Experts of a small language model: vocabulary 32768.
Below are experts of layer 7 (counted from 0) of a mixture-of-experts language model. Rows are named router (the router's row for the expert), gate (a neuron's input weights, with its number), up (a neuron's input weights, with its number) and show model dimensions 80-159. Each number is 500 + 25 x the weight over its row's rms, rounded and kept within 0 to 999. Numbers have three digits each.
After each expert's rows: "gets" lists some tokens that make up at least twice as much of what it gets as of all text; "mostly gets" lists some tokens that are sent to it at least half of the time. This comes from a sample of Wikipedia text that the model never trained on. Tokens count by the router's weight.

# expert 3
router:505492486521502511410519478519463540488492522501460500511485557448497512505482492506492473531513512499494467485536507524496472493506507526482514531506511504438515520504535477472488497510527475522470505491484505503497466496466454552501486480
gate0:461511547538502477507495491534513521494499475503511433514526507510535519485502484521505512490509504450533488551539514509487500490497485481498563500503470490504560494487514517518495517426517468491516552534465514481511514484502492452502498522
up0:512508473491492552440522472477501492453499474539478474507479504443503462548498484447497463490468542537532487493514534512486466464480512511456510547553503509539530467490503529516513514516525472492498459487482468511557519538525523467461475517
gate1:482467507509465501511504473476511525559463495508478503485514496492467486484494499473520505517505477491515546540518518510511549506489442495494542494511478479452515511510504548538473484546474484521502493493501507460474513516502480534524463535
up1:462482473541471515508515483491516447522493523499477504545549497488533480501523481459525496515521520489514498518510498557494526500501469533455547495485495503475482530496492490512553504494465544493555451481524514479419521529502482512518513505
gate2:472516522514499507447527512510533455506472533467497486459529469506520491541496466511503491470504482495524486480468501499501513477529491534479445527497544478487500477476556472516500489523438478486549504465517512473522535493483544502525499539
up2:493492485482511478439496492474534536472471500475486484486463553511522518496510497490468475539493488470492536481523502482492496484499545522458480462494470553496527516506530480467486473474479501513509540473472519520486521532507494531493526485
gate3:507477475506497487477502498480444507521536497518521500546510537435449520489506514515507514473533453515510445502513526515555528548520495482535545514488511495453480455479527506502515508469532489507473508476455504500486509481476517476490540506
up3:495463486545512519494518534498521496495515535487477490502505451491516497504557493492502516485426539507475529490505472495506465494490492548521494480508463485530479491493454518485468497522490466504485497490504497486469513488539483499515475504
gate4:552487520524492527453520495488500507507524487516470521488504514523477491507518540540508505456475546472493492514441494544486513495512500482499476513517490514499528489483462472547516529481530496481495508548494496494503503498489457522500477497
up4:491510506473522488479490458559509511532509530524526498500512501543469489500477477490473492512481504523493564487495505500496540482521508500556506492496473508487508554475490538493493506488486559467527506464506467508531519520456520471521517523
gate5:542492514471524524503527484452507485480538526519438500459516493492492511505544510514482496508507512482537507452449527501573433494515505439515531503520453462515501530530506460465467519482517516498461466548468444493470494516512503526494510530
up5:534572461496472468489466460492529478468492512486512528504460500450517479504548489511503518517537491484523526504511548534494499503485480538488467472496513486495519465487522513458489504515493483492463511503530552469490504476505502497488470508
gate6:485524504478519522526529483527535454525516510478494433498517539483531490475482471468482466489536498489506455464505506481452550492503483479500512484505476508502497448477511495506497499471511482512480508486463526470473490435467525494505534472
up6:526507450512506498471446446474482521491525522507474465531493484524485494509482469473478540516502483491464498503527558507499486499478501529524540466497475536506536531478514462470464493487548448507540500500550470493514502533516504491552494526
gate7:502517489506504502503474460530498504513496523503513512483530515529485462492516559505507450521532483477512490452518534495568512500520534499502534494522507475491488480488512508489548475551498527523494501547509531548486513462482510487502497516
up7:516543492460498522528488544531490483494504513467496521524482486471466472485496483480530479475509477497487497544506487520525517523519511451493517462462513479492487515548522513474489458440477519482516532498509493462492495479501502508468464496
gate8:513554482480523507479491474504474467524454494508529518464472533490496478496524477509509541509485499500515527507484476504474481498564480513526493493514470463482515472471576490499461553512509479527508520503510553541504534507470510516492492508
up8:516486495527502471484527508523477497530468527511504539470454447488512559476548496519497518516518490520463483524545552502514528464466515503481485484489509550454491514535491513520491481513535469473513428506494492490489531524505497473532556520
gate9:524503559506555472514512496500473464492505480529498486490491502518506508509462526489515497526551532485459468475512508483528482479501483533521511481452515513509508555494509489543511575522512479515470535505558496477505498484523503521485514508
up9:516470511508514535508486498537537536527484518480481539533528529462486524462491461487533486523526484533489480490498518513506494531527480508491555525475496512507498499476490487504525493534468496473469520493469526519465519543504489449499540519
gate10:516507493524484471533495483476527539526516486476506478493496540467499488495511503510536505506476506526489517549502472505517462471484511543477512518516475475527495504528462473530536483471538473467473487490504492488549509530491519517508473533
up10:491490506483444502530508512453511485519519492475495487498518485517500486487505500498505475521516485487517499466514479517490519521504482538482500520494466536543501533474484489501440487503458558482498498450506485490515482481453508461513509480
gate11:502523545485471494476526525515492479528490466515489458480518503505482471514457536498429517476492469505459505485536505464531469489498517507540448485467495484496502545511501503527472484483486509529522519540484510443480498514494539471498534551
up11:501533496503497525535529539492534490482519524502494539494502537517498475498502490490546492494496479496523491497532482500512482521498514476507476549518482499505542513474487516480480456499495508510505511500525457506489508468511516544533511526
gate12:516515483484504535494553493556489528500513483447491533518535499464483516531515484502501499544474486451533493506524490467512499496510489468481523506508502461474479546508515522495516484516515469471471507500513569497505502499487517526467480484
up12:497505506487527485486484516483483449509499499519456491516553501515534517487523517492484465519494513497443485573496549527475497491493499474499510505470517506550528530449495493510488508551506522480483484514499499470478498516470487506511478507
gets: ",", ".", " |", " and", " of", "9"
mostly gets: ",", " and", "),", " but", " with", " when"

# expert 1
router:474512499505468498539522476500498525474509503449519490493500506520512483516487511520481456500509502473498449509492483502515524488533537513574488489490492509482476491503495506536486513460480489521467503494489474479475498448458521514499555526
gate0:480486518474481532489476490497480499464485512464504491492549497494540499522452526453508514513521517496442525475545494509496556530457514533478525489473497490501526528510470477494474457477478519505509472509530499512474473469481478520497516531
up0:496501526512455492465497481536504518470514501472549492468454518484535472511516514485501512454495499494498522504515490496509480473493531502503517543518529503493463524504486480503490506508516493494514508530528438482517508474498474507519475491
gate1:518523517540468471479514486458519499436478480467520504521509538509485501474478516533539531497447543500492494518468506559526472511534525516517546497509535504495497485507528543465502489475502476541507482486510493488495549540460526473489485470
up1:498530533512514466520470501505457484534538496483490512499503513540482509526516514528494501535498504476495486500485479531485497466487511517518506495512469504532463479555491464493511488564541456505529522494511514516505457501534487508486497504
gate2:476527481536482482511536490467483521459476516452476487516490513524459511523475502468502464501489511510531512495494502501535521486511502538509455467485503509497480496537461499521519461478512536504543487532516496448484546481500453471520487488
up2:515527520518515523529562506453549494555465484482522549517513514484496480469505507529494491466453522507512498551484480507516541495495487470499471510509530479488489513486493480493494535492461486499501530511530457469478536526476489499544441500
gate3:485518513489504524491524499499497521532506527495474485551564526456483495506501508544505507496525463490512527456506486488487509502483551495522505454467534479508489489482512458489490505476479476501511524521531504436556499491463490485497543511
up3:452463500477494543498521517526516489512462466502494490464489514483524525485502494527521493502484505529471534490491509489545485547494547492504508497503500483493480518467492491503473514494478513457537509487445492483554458500469534508458477479
gate4:511472493508447482531516491450494505466501533495518536531461513533480488458501473493515477520509481454491502455512522515511477486440491489501451524471466494487549445495503436486505498486537460500481503519500491512472481531503521543498489493
up4:514494499448501486471433504538510458555495467484434518498497505503465501479501487497484484528492504493506523505507481523503512487527503535519511537510497472520471536532496499556550510532489541511546478503475486510556460508458501509511489490
gate5:479503522496502505517521439496508484462511548488534550500528451526519499524497457507502497490499493499465456522502492482541494478490476478541530465497472461525519490542573504500510462536448508518501491481528482530487496462458538500479552441
up5:465479501489460516442448467468530490468477475503467486504531490480530487558473521490455477502485463535529515506530515496516525469483470466482525470486510512463537501513547517490529478518525492478489490458454490487489486489467499512482517534
gate6:498496516506512508558528491493465480519520521472517533513512500484472523551543492493505452460522502478471481491516518469488477497524501518496512526475557474494515560502510507507551517513516502520505516487487471473477530518544515506546510489
up6:541470489480492529435473555507478504490460492513484480501485525494516519480481459514498512465537505517502526508481484514529500516482489520481522548503475492512523425498468471519500454458504474474484485471512520486520502473409550511495501521
gate7:470517489497478507498535550521506493477476521470479474496486483501491474497500514461529478462512482496508456489518515533489526473523505525519488476507447498503504499502508498505467474510507509504476506504519494452489508547505523521476476487
up7:494510511512457513468541497530503516528469527532525514491526502511504457453522533512529478528519537566503463494481511515481548503500497524528498495501517452502456488448481466473505502541529491457491534525486514502501481497499460498488507483
gate8:521492499455445503483469528523516450455496509473511528475469500509477468496496509532482507490556472514507490481456542533484474536519515531471507533477515495518513487544494522494520463444470518563432475487524481501472471462508478528522483498
up8:518504504448493489520494511485513515531516511538494460463446472469500492464526504507501485551513465492493494464479505465480505509528505520512453515471502507510508467471468516468451482469514435566488526457515476479504481508500495545496475478
gate9:491488520553532471525522523457525519508482505500516542557492507527488493470471452508486556502479475453512495470520481500502520489473505483483521448506482543507524489529526451515463504489498537498483518481482525518512453500468514516494534505
up9:506524556483511497507501511513493474516524537462482505509519496508552518478541552479537482528496497490497449548499495528498512498547467492458474492536474472492492469517488517512500508484519497510504523484499516561491485506497523523503476465
gate10:466524528494446500452509507489462502468506450511516536484480465521501479525479497491510496487504527532501469509487490537568497509519476488451483514506475466527464504503513491492508511481507528534509487508517498471467490517532485531460504507
up10:485515506530525469504471475510521540538467505487528514500509490466474506529525525518487476510548488480476427529537486480509510528485463518511519483494525511528526477516506491490507495500509505493510561491527491532524476508525472500464528498
gate11:514476484522494537519536495467466480516484500512527506522483504520482487534506462525540495503511459487521498493483482517469501509520488473517528558489551496520473482494466502521507532491516476495536528462501502539499478448450496475517498487
up11:471485492504497559502533565473486460526520520475454535493471478508470493492518492474462444498487522516517480511490476487490505521486464503515496510467530475470481524495494491498462529474531496499456539529514461472526479478501485509525497530
gate12:460475516479480518482552470475513486498467519490501444544536503490536492525458476519490492469519506513497503519506513557494534503478505506529496477533496498482495506467492516540523496498519503484484531512480524532523492479499461459474553489
up12:531480516506489540475472488482510457531469446479517468494463511499525506511485484503487503495532490479467482508505460526481541461482512524504500497541518486535466469512493493522508453514485457484491536519528540532518491472436501496531509491
gets: " the", " a", " to", " and", " was", " in"
mostly gets: " their", " his", " have", " this", " has", " been"

# expert 5
router:501505449513520486507532518473463513513493468495490482510496501505469496512450476511513573496481461506512509518499528509474516457520523451495516489482536468497486474496489507468516487512494516492538500491492518484515495508536493522494508496
gate0:519504497486499556485478490493427478480439531454515535485505510482531526485483514493500535533501489524503505499476515528476491496533488496505509463452503488491486487524484544501528523448529513517501511509508511441476498444513482479482503543
up0:485501490549479499524493524504489483528473506440481460459507478521508512521514512504493483462529517492492507517504491511485536471511515497489478498527506475482539514470502504526491527496469503495472507450498477473529471454509498515487502495
gate1:522501503482498532508498503451465482492494509507512500501502507522522507473524517486449486525504478501539457532521554501525502478470485468509502487505497480498557526467500516530483510510496474512500497487529451475505487533536467505494484485
up1:505531478534518481447504511497492488510483498466513503512516482525473531536488527552478491538529516515515496541553486514478513521523492473478471474526503511522481491463534530534516492518467443490523496493471461505526490504462498476492491499
gate2:500513461541460513449526494518491529488492510487471481515512448493500548481476473504488494499526494453509467526477513534508528499496476519485513516521521454484461546509465515472462472498489500471453495480475459481544504480538499450495520495
up2:480480503586509501537528528522499535525492521513470502497531512500488502510492489499469521456498533503469518518519472526518484523438558491466550489482487487528515512421459525477495518515545500522487477449485548467489481481451520495502537537
gate3:530518542540485491484497508509534508467509522527488500501486520534499535507423501491486485471491520506496481526486510542560491443566489501493523481476487493493503497513498458491471479488465550500521444517503515526476464479473504509486493511
up3:458523516459481506471553471486483515539524535446473518498503488514532526464524492527524487509507498501500529522514459519480517489517485522503482521454506506474524506483490549485503450456496515554508497472507474502499489472545465499540474499
gate4:511517518559489500483527498433492509502488539514513458520515517488464515567520487496502550535475528480464490519507488521484516499466550510496506446496515468517473512540518488490513479476491500507523489477496521485520506462471495502501475480
up4:496489470519541499519459494501491484470497509515530471544477498465525496469460562561518498512521505522519515503493510451507490493483491529480486509504555508476495502501530484508512508537484499484538508492519465544511447493484506506472501520
gate5:495517511529492501497539508481491477479514506462486561447531507434453492474492472496521511480508470492513472517530515440510486460503531497500548507479506536527528482459474461536516456514502511537490461472506492467506473489498521465499510499
up5:511507506542513492495489514496532460492471505449503483491521484511469523467555458462486480525522536474526478513538500486452472496492507485565481496481521448495480514472520473513468480463515511501501496510498507488511525548492513503546525514
gate6:532503522484489524466502496496474469479499500518510500502498512469449547524511476475496519500477454508460490475519477480460501488490497477498494547466474487483483453471500494489453514443519504496487532432477509561451479532480507486482509497
up6:480512481508525513499493510471485495526453474477534475477457489488507470504503482509492468534494503488496528458447508467523487501510464480550497497528480489536480525526514540493510499520487501511509498489501468507525520457482478497509483512
gate7:542507488522477479467513512476514549539526475503548495512475511504449474516500481512482538539537517498485493504433478489526513518479494495511517490507482519502480501510500487506510544516488511510509535516529520524530499516516522565519557493
up7:503511512434473499510508519496487492499550509484526518503515464497514514502483521503476467485496440516516467489505526502500508543503495495538524465527518515462574500514478532465526510520514498499501489453508508510465504514499487554510530507
gate8:511470505475472528495456493452498511493508515510527500545528505489532528553495453499515469476472481504508501495471509502473497519481519471494492525512513519451465496520437487501544489532554537476503471495529505511466450497501446472494552523
up8:491503517509498504527548482532467539497506501495480522509462520466471494497520517515495510495499442502507515482536490506489521505528512494497468505527503511529481502490494503527531482508526495519505491541574516482529475511515495495497545493
gate9:493550515552502528514535500488497490508479447506493527523493488493521455502463475514474506474474486490522522510465501508514472480537547477475499496494488523546439484505494534514507477543532533502530522480506491491483506542532513485530495496
up9:505485539481508449463485514479458491543464501481498508531513459468485567441482473452494495482449532521446500477518511499480520546537508502517483525507505487495507490517483519530501517473496496457481495486522484505480531496475537529541518454
gate10:495538517480469454490540483506490500486479528472510484542466495554478493449495474505527532482468497478501516483527490475473479528526520530466517456531487479541488503472510491455510494508484499502492477479485469502496480509466509488520481494
up10:463480541438406491497490517511489501526454459475474522502481502496462484513475485517468562488480526540534536484523459524499499486537504509488540473497508543509512497480473554485458483502481480517493510528482548496530546518491536505497512517
gate11:491510508532529507470499504501478543474491481497552498539490533507492487469498500477507483494486477488516482530489499515469470479516497547552522467470486500509528478492531544480489448471552503477509527515507484510518471511494532465511496522
up11:447514466517488498486444509527507428465491500477536505482553499494497545485532469516513520528496490558511489552507540520545562521502545492511471483525526477514464506508537466520454515496546487501454550498532471501485509529506487532476510504
gate12:457467533478475528523475477482491508467479531482537495483534495524475523534520429533482485480477435508468494489522527522481496443483535516503466468466561500486480494512524468480469517451505538491496493467526489549497512510500499532530483479
up12:527487534498532501504485508511521512502497478547494507503475487508461552558499525480441523509503484447529498446524489494525510506514470518489499501565517480496495491492537513562503469541539498505544501574514516516547559516484490516521474484
gets: " ", "1", "2", "0", "3", "–"
mostly gets: " ", "′", " October", "_{", "°N", " July"

# expert 2
router:465494516451523520466520523463494473500491502556510509509477494525509517525526524499564521506479487529497506515491469478530531525471458510523491475485506551491500469500472448510508525512509441499511494491496487504463485489508541464555482467
gate0:491528490469474496491485531499536467503525494525529492518495535480502522494472517471520501535473489489527441512501504498490515494518489461471483485551432498563552536490516484446528491460503476506501509526492513489495510473486488485531544500
up0:483507538534548554478478509525582455484510500544487484510519470537502490455498487473523538522536490466452512517489526513495502471475503499499486493527495506488479534486561492532485472474509524473520511502515522511522523531495491552513502449
gate1:494443517501471494528466499505513473523491524466496513513489523516496502509561530463505507472458506514513489480542459504508463521477512513516505490485517451434501481501468513475488496491475451495530530491472468513501537520512565538524539499
up1:474503531526472486493516514503500450504493511491474508472519491495488499508496503558490528482506507518515494495506501501548483471563492493481535526489522469496486499535529494495548526488497504483557510507441452478504468480479541537465464488
gate2:506491549527520499511548503502528513541488464512513524484539480494480396517472479497506492488453521495502498466544516485488518474503492526503476503466496498510471477477511496485505519533510536490527545524481489547486469508528496456508476542
up2:483503517448458510522449498461506497494506503499529513515486479456471556452521485518504503482524514488508481512510512528497482500466551496457512519545532523530542499513458513481478510509541465532455528506471521508509502518498500520539488478
gate3:492486519508517543490475486481511500530499502470486503474508523499452551460475491464528464497488532453503505549487472546525526530446527496536489484464488481492467480501512524517527463510498508492507503473437517526496475490449504489485522456
up3:491521511453512483513530525511528536450504481469558489484504460509506523517488492476515570523490485518484534487529509500475491492546461473470520536508544472494498574569514455490468530534477543506494524509532492505542511505524472469519475527
gate4:496512543487482535491483488467493511517457474487474508548548514502472486517511487539457462506495532497532529499488487476518537490494489544496482475523526486468509484529460491519496523473514499460530507491527516520490491503522536511453524468
up4:465519510537492545508512488515543453491474515531528519498518492444499493508494521486481522455533512469550451545474492499525514500465516495491505520523507527501474487511411545519499503518494458464504509498490486504480497490527488505494480519
gate5:526533509491517498455495543474472506509506510539519487476504452482507482513529507493470529502491484487502470531475479497531523480543467501575487524487504487520529451491510528524523455530503520494490476482504488492495484494544499511483474493
up5:496504514514474523487505557504519510495481498502488489494482546532480548485490503481495472516490549511486478475495477508500516518526557489500467473496503522525495499502460506462451539497515496514482506511491535530526480511499450477485497483
gate6:454543506507504491494497491517499526490498516536523498534503548516544495471511479458531521490504462539529496509517524525510537489451510508525564476501470508479546479542498518517527521533480514460522448542508525542493472499486511507517522477
up6:540501479472487496546503516509533457510499540507533521481496503514524498517490480524517513500439493510516511497512509407455488516507502468476504519508540483515508526501496497505472474482475500494517517477506472450486501544523553474495516515
gate7:533492514482538535490489522452515526506450518537469495484521495544515537499509508511506513514501523480517505526519520521520495498457454495482494553526546520469507523486486518521509503508511461512503480527501508559501486512471504516449508477
up7:496494504440524525477469475499529496462476501501436483449521506492480524512458485479516492539527484503505493519519495463467481534507502555502503482515520478495527512497477494528518527534532516503546487484547534512540519526488511462504535511
gate8:464486506469516497492479468484528490495549486521469501508474514497482502522513522495502475517504484498520454521475532511495516505471528536547508503498492503542514502522501492510516489491454502517529519555452479499528459485520560497481501492
up8:523547519516511508498529491511535506453496469474503525497546453546450469497500523498449513521545489523450505494472546514508506494480478476487472486484509445515490526488504502463465535502525503495492519479472488536471525497494503484514501481
gate9:492510541518535448483515471447518502497508485514560477499491479519500491513476515461496494521462508513519499468533530497547522488515496549461478494505526503497477493466504463482501494495540488522469533487562510534532495511507507476477501462
up9:487527552511503461480538543456524508496509502527550484454509545546462508522521496455520487528493545511571490495473507506493476485500493508518493513523507488491504512496508458482535461477527514498483531564510533485524519469477509489558508471
gate10:483511522538509519500435537508529517472496496469514502431504551516466542488534537476477506459476480522516533479477492497436466477479537534485525526487516466516517489457501496528490474483497481521492528459519527532485504506526459497513535532
up10:494499515533516518543507511519498489528496535493502487482448445463511509506453491478540500512503477503512527529445466469517511489498511452447488492560530479522499496512470475462530481526513509488541504550469482438560542505491490527494505526
gate11:494498498510514490521491500452514513486498465482549483503496531499456456523474486475517467514524538522547479486558545526506507467467490512526481546516459462489494530469472489503486550479528494494484518489470498459513493479469515481468506503
up11:449569512480463518480504492448471523471512507526482525506496488512509511533502466478488489478520459499560544494514500509478466518548503527468511489499533451516480504477488489530538459449511459494482509521487495509482434520521489488483490500
gate12:474527485503440517527480499465506526453517515510475473509471511485519531528516486513485437494480542524471514510473477457517499477487525472515529523491489538530496514483482509512580517461468528476515488445529472471471461464527481522508523510
up12:494511500492502500462540487494454504506511548500494496480534478484539513481533476452459501528448513455471478476533525529492530485516462448511485514539526507521472530522514488459481535497473480487443484505514536499516485495482490457497500527
gets: " |", "|", " |\n", "==", "===", ";"
mostly gets: " won", " Best", " Cup", " League", " season", " Year"

# expert 4
router:476514540480517524528478503551489445501478512459494483515516514470537481509521570494519491478474510497490519466486527478494459531488505486486487518516522442508520511514514552455506515499523535512500495503546491578504531516487493471462474500
gate0:460512567521526483472523530476475488479493495496523467488531483485487454484517559486495560552493502518581486546507537477524464502510519488473484509527450486487502489505506524502494513539530549485521526499507517505519504516496506533492521540
up0:525533474491455512474479506510492515517522482474515501519484517455487502495493467532481541483553515539499549504491515469522498432541465504459499517535489496524477496500481489475495446509470462521477509543506517489482451503528510526560504500
gate1:471504510482465554488494503526501513558503529514514494484481496465504453493527495503458470508482497475478490544449496508535531512489511490500538560490457494454468486468493497468481505497508490544495506492493524481523508506535496501495510557
up1:553493471510498491479513521507501504484516520484539511485539505521538520467496506509495494473490475517482538477518484496567466467509472537506486474473492448486507475477479483512503504472533505539516499532528532475474472468500498506536477484
gate2:497520509501465533489513534501516473514464487502523507490448496495487469520535453452489509513512470494444546462506493476482510480516508538504506509488502468503509486503490456478495495514527470505492485492491481547512485473481486501508536523
up2:492490510514491489467503499499525493489473481498495484499535503484481535492476515494472460525500522472509475496504534536513479491444514476514524503473503553542541510488501505504565508479501456496473531518478509510503527491522498538504510478
gate3:488518498500454523515510532507519494541517468494479524514476530472476519486480597485550478521521535544499462509492494534507470452511475489493479496474512505487480500526493516509515494499462487467456457504500510510537495483560508478501532503
up3:500489492519537470517479529453492536501470524502519462522522508513531492517505484501507490491476490513523516447519490517539503490470546480519528516525518571519526502511488524505495502503489479510494498477562531521530491534474495474504498467
gate4:519527545493529495537482511494567492486502507518472521486502510496505484499492445544516502471461479485485510530436453472495478492460511516529502512504461473475527492459470503502500504470474516454542542457478497441506490519493525520468503477
up4:513503471474495503479535551510499512522509460499529499528495530511508499459540475486494526490495493562537513494545498517495504533516483466436486546517465495516486488476511498486426493488525541498498518492543474501481529514529497502488494514
gate5:552508513506508535551495499476537509550493489480497496472525488482492467466485486513499515483464512495497534530468498523503506478481525460475508486527502438492524531525499531485515441453519480523507503505524473485500472505497473498491471485
up5:490531527511492463501503492479482528519508497511497485476441489493496488499525468508468532462515535525499479519552528492524479507545447512470515472488513521490528510517520517518467527519480533503472451475474523518492482499534521460518524466
gate6:521495478507472508521529535504496550532510487502540447477481524475467507459540491533468469519535473491498495466524525501523540515515508502526500452490464523532457501495500462519471453510494508528512506490521497555547452532489488527472496460
up6:533518496497509491499475493538507496530543504524485480514472501507495551542507528486517491523464462545478530548456481498476542478479525531536499575504490501479546492472504492491501527457561505544523510513429484487492483516469527492550518512
gate7:481530512470485484528557489509535499505523518494507495482516461501531464501512467527463496518480491486513541493478510505522451509511498497502484523481542483508513482541496500491465497525484504484479501524487497484498522507555518475447521490
up7:472458494478502502460463526546530493534519466509478475515509493509514537504514462503456478513487517473516496479467519500496481519481535511512503540518564501496534473523509520491459439482471512465471488501552556509483449483504488465484507426
gate8:485500501502482547496494532501523494499488464472468478549545472504498543506566491485475533527520486531485523464533514518475498532486549475506506522523502492477508476515512487470506495501467527490467475478505479540472535526490464468492559510
up8:512475431499453496527491475469494497496523525535478468483485489469467506508521464529522476504496512497496529511524486464468522498499488511497515496505456519508545496535484499480508454505526490509483505521509505435519485509494452527524478482
gate9:460565484490520492551445515486488508496504488496505501488566492472521476505520510465498505488486496495508476479534540497469465542492498504536501521519532461522537510476520478537512425472499490488501492489454490496512557474476520484505516494
up9:508503513468496465539532564530495485495481536482533516461471515523493510508512469533494541502518470476482500509456450463532456501538475455517494504477519496479514491530487513508510526525519518494486511511503458512501443493511494578500477472
gate10:506489487484498498493453514510494490461484503492501484505517501511486485524517497512452458512471495539545460495496500495475521489542496541514490500535507508515460504504537503478549498477476469444474514507510509476490523529500491530508486515
up10:479483503533466460496503497504476514512506469527500485472522489494480451470508504501488498536496477526502465505554505502499514460520520492489494473544490547496523548473507503486469473537525515496496510521431487482508500523494493530493488525
gate11:459562532445511481476481519475498535482493521531509506519525501490508497502483496533545498506519528520526507494446527489487448539513554495498497492464484505504528489496493503475495498488521487474545515519516496475501521527473481489508496480
up11:498487496490490537491494479527472516518494553513503513504480482448509486487513502464541496493542542558523549503486503518515546544489530494457523467510480514479525518497517454471523496493464480448460528427468459457538513438496473465495499471
gate12:549510518507503490521512512509540518538529550433466513480488483516519532492517515503485511504490511496471500488494477523464471529485501489461509502477506518496471517503467487512508482481526496530485478515448509504471487488524509500518512513
up12:461499502534504483455506500525501479506508480530479519478472519483516489501513518523508544480506510523513522494497497526526484504507477529547461510520504505459474478476432497512451522521528490486534480502485496508529541509493550487508510507
gets: "\n", "-", "\n\n", " |\n", ")", ":"
mostly gets: " University", "==", "°W", ")\n\n", " politician", "="

# expert 6
router:528521496523453500513485503485530510518488503535468525497535496468478521485515448485501519514472515508509493495511491510532479490498497504457484500484490516525540516482522507484483476532476497509495524532465508504513507503527510515497513477
gate0:519497519456474512466499538524543498471487510525524543444547493467462529510474513508504497508514469498503463533511492462529527518556526529465513505507519495487511533492480502524501504560493477480475515487491511479527513533482479483466529532
up0:537539490531517453549474489491521512510490506464503486532521475517517528491488462473528491486525486543459477510523479511519498506478478505506534552476454497487480519477544499493522531476495520534508478511495547531509503518493517452446523506
gate1:479508514499513497510507512508521575480523501509528520502507534482518490519441523433505494500471538454464512485491512491450453508510525520448485464533518534523474437435489542479475515523501516519501520543521466434489512487505509535514523465
up1:490467510492517479523502477496511506526481502483467506531514515555454476456457471504508531483502494489521521513484538534503481466487500486517542477512506499489523508499456513501518535458521514448434482456529526490462475544531522508547486504
gate2:478534479528547522481474470521490480483529461494497473520510503496523499496545508487485526502483528523520475535489469480508509522498469501518454537505472546532516442507529507510473474512501508507499502471470498476490529517484509482513487545
up2:541471486485494491515517475514494557489531474484498464529503524487463482526495487509524497499482496516512463492554533491514478484497488484533522500475541534521483504527491526505477490510531486515537525527503520553510487470485481518523551493
gate3:468518507546462486460507551496532498492439520471517447489494505502473468505514467481525509483475500526531483492509517474545457535516516475532521534491481520474554479503530526522483479512489484514507518526508460480482487525527519527528501465
up3:470509539453491497532523478458496530505468486473480508503497546488520533512510502485547510502475476488501483471463486487445493530570474559466482496479504534506446494464501503501493454512544504472491468507479483491498481484506517529473443509
gate4:485514545520510508528474514483464443483519526530485441481490501499493489486497484580493481509484532480478531477459492502508506474480501489496497496484526506450518489478506513502471487474441468491514496510500472486466495521540506497488520455
up4:478506533502544544535496499501515521532485500491524497487478483475556483512493488498553495521488477520462509415510558488474525470436535452538501487554470525532531482492472496485476451542479491486520518476488512481512523513493483522486496503
gate5:518542514514539532458523515488496515481468511496496506481509509537556456468483542534513491487542497527495480502456487573540523542535485514551501509522447512519512489504478493494523496459521519503487522535497515513470453479466458480457522448
up5:476511494538435500535523517431541504478526498507488513522547513486502497515498520518463522473518480559484515526528484455476515498505497476498514517533463535495519496481502511492503473496510551497495474469521494444495518516502482457521508513
gate6:458497482504518478501489458431472480497547484513487524510494515471484497484496528499528461485517468481515437487503479552524456479463520483504514489537566535508505507507524517475535469489509488515506517521481507468525514539482492487529462496
up6:531498559492483506510505498486526545467450515518517500502519502511499517508485465497508464467448480541498495479498516489496516491533508459463523551499480511480498506501519464493499544535515479471484559514465466467515526552525501474499505471
gate7:458506522449512440530494480473523544500507531528543500511532512495485504502484479521518527504481523496531486549462516495492525477509499513490525522517473488500514500486513512531509479536478536470524473515505519495507514497544491544492498457
up7:502472480499472475525494466504500540479458562511474520496485510516530503501512486507533506519512525490496486503488519535544505518486491459455523497490517523484506484512571471499504479492514540508525529469512525470488542493498540499549477507
gate8:537505524526485500531521496459513505493523474546522551466524481534515533556508478459519474491475462496457467485479498497482486464503532496447511479468546491517552540514503454474497482468500502499489531535513550470541519487441557536477506527
up8:510496462498499457505508451537474487511484538493504441465556505509486497454477489521491555483514492544480471515470506468471518554463495486529516497489494467516485501492495490529568478508527472533483505474484466480514521525477536486503485523
gate9:529519509517482480530535476495489493531475462487498494534504510516462496506467492460532539530521465498513504536503510507471520487483460529497509525502509501497462514449515533531515490510529508514491484524465506513504519504504474533481478554
up9:499477539531501500510541482488512485507547519508479511487538511479509478501489479500498545514522506497482507491498464475473494472487486531524493484488460534539506479525515521524495509493516491462515507504525503543516483517473475518455474488
gate10:473522530540562490533526518501486487497509532460516516472526481467529482514521479487490475519508517500523468464523488509498448496532512480524523541529491499475490471511511547453496483479527516542505510522500506503454476478477450517506534532
up10:477519511516445514491511560463518564475481505475487495527502528507477480528545499524486517493483464516477445513490474523552486506487549506464516499500465553505469519502517499486476475523521489530521508523506489496522509553482509484532481473
gate11:527508491515502491493473516505509490500486451516517568483501534502487488508466515495507493517534448508496448500512480486522530513533494508482537500462455534517498517506503504478456499532459498459536496512488462533505501528486506505496482500
up11:462524498505491517520529524524493493519506464473519542490498457468510459496518525534470520505496466511564474502507479495512498541488543489501508501492498523508505486511471483474504503470497532507527522489477544561547506469498518504498499538
gate12:538494438481513529479524515481510524479477479471486457524517495486527529541495485537448536487487492503519486455489492474528518539521484529542481481467515546514480472511468522520500525515511531504502474448510486528483531542486483468510513499
up12:485470534558510483508494513516528516487475476517538498523489531504475479527512493515502501493455499516538482507482441468510522493510511525551496506520506519481514540541489511524475511496472490504493499493491467497486509515483532489473487463
gets: "4", "3", "5", " \"", " (", "6"
mostly gets: " \"", " S", " N", " c", " J", " K"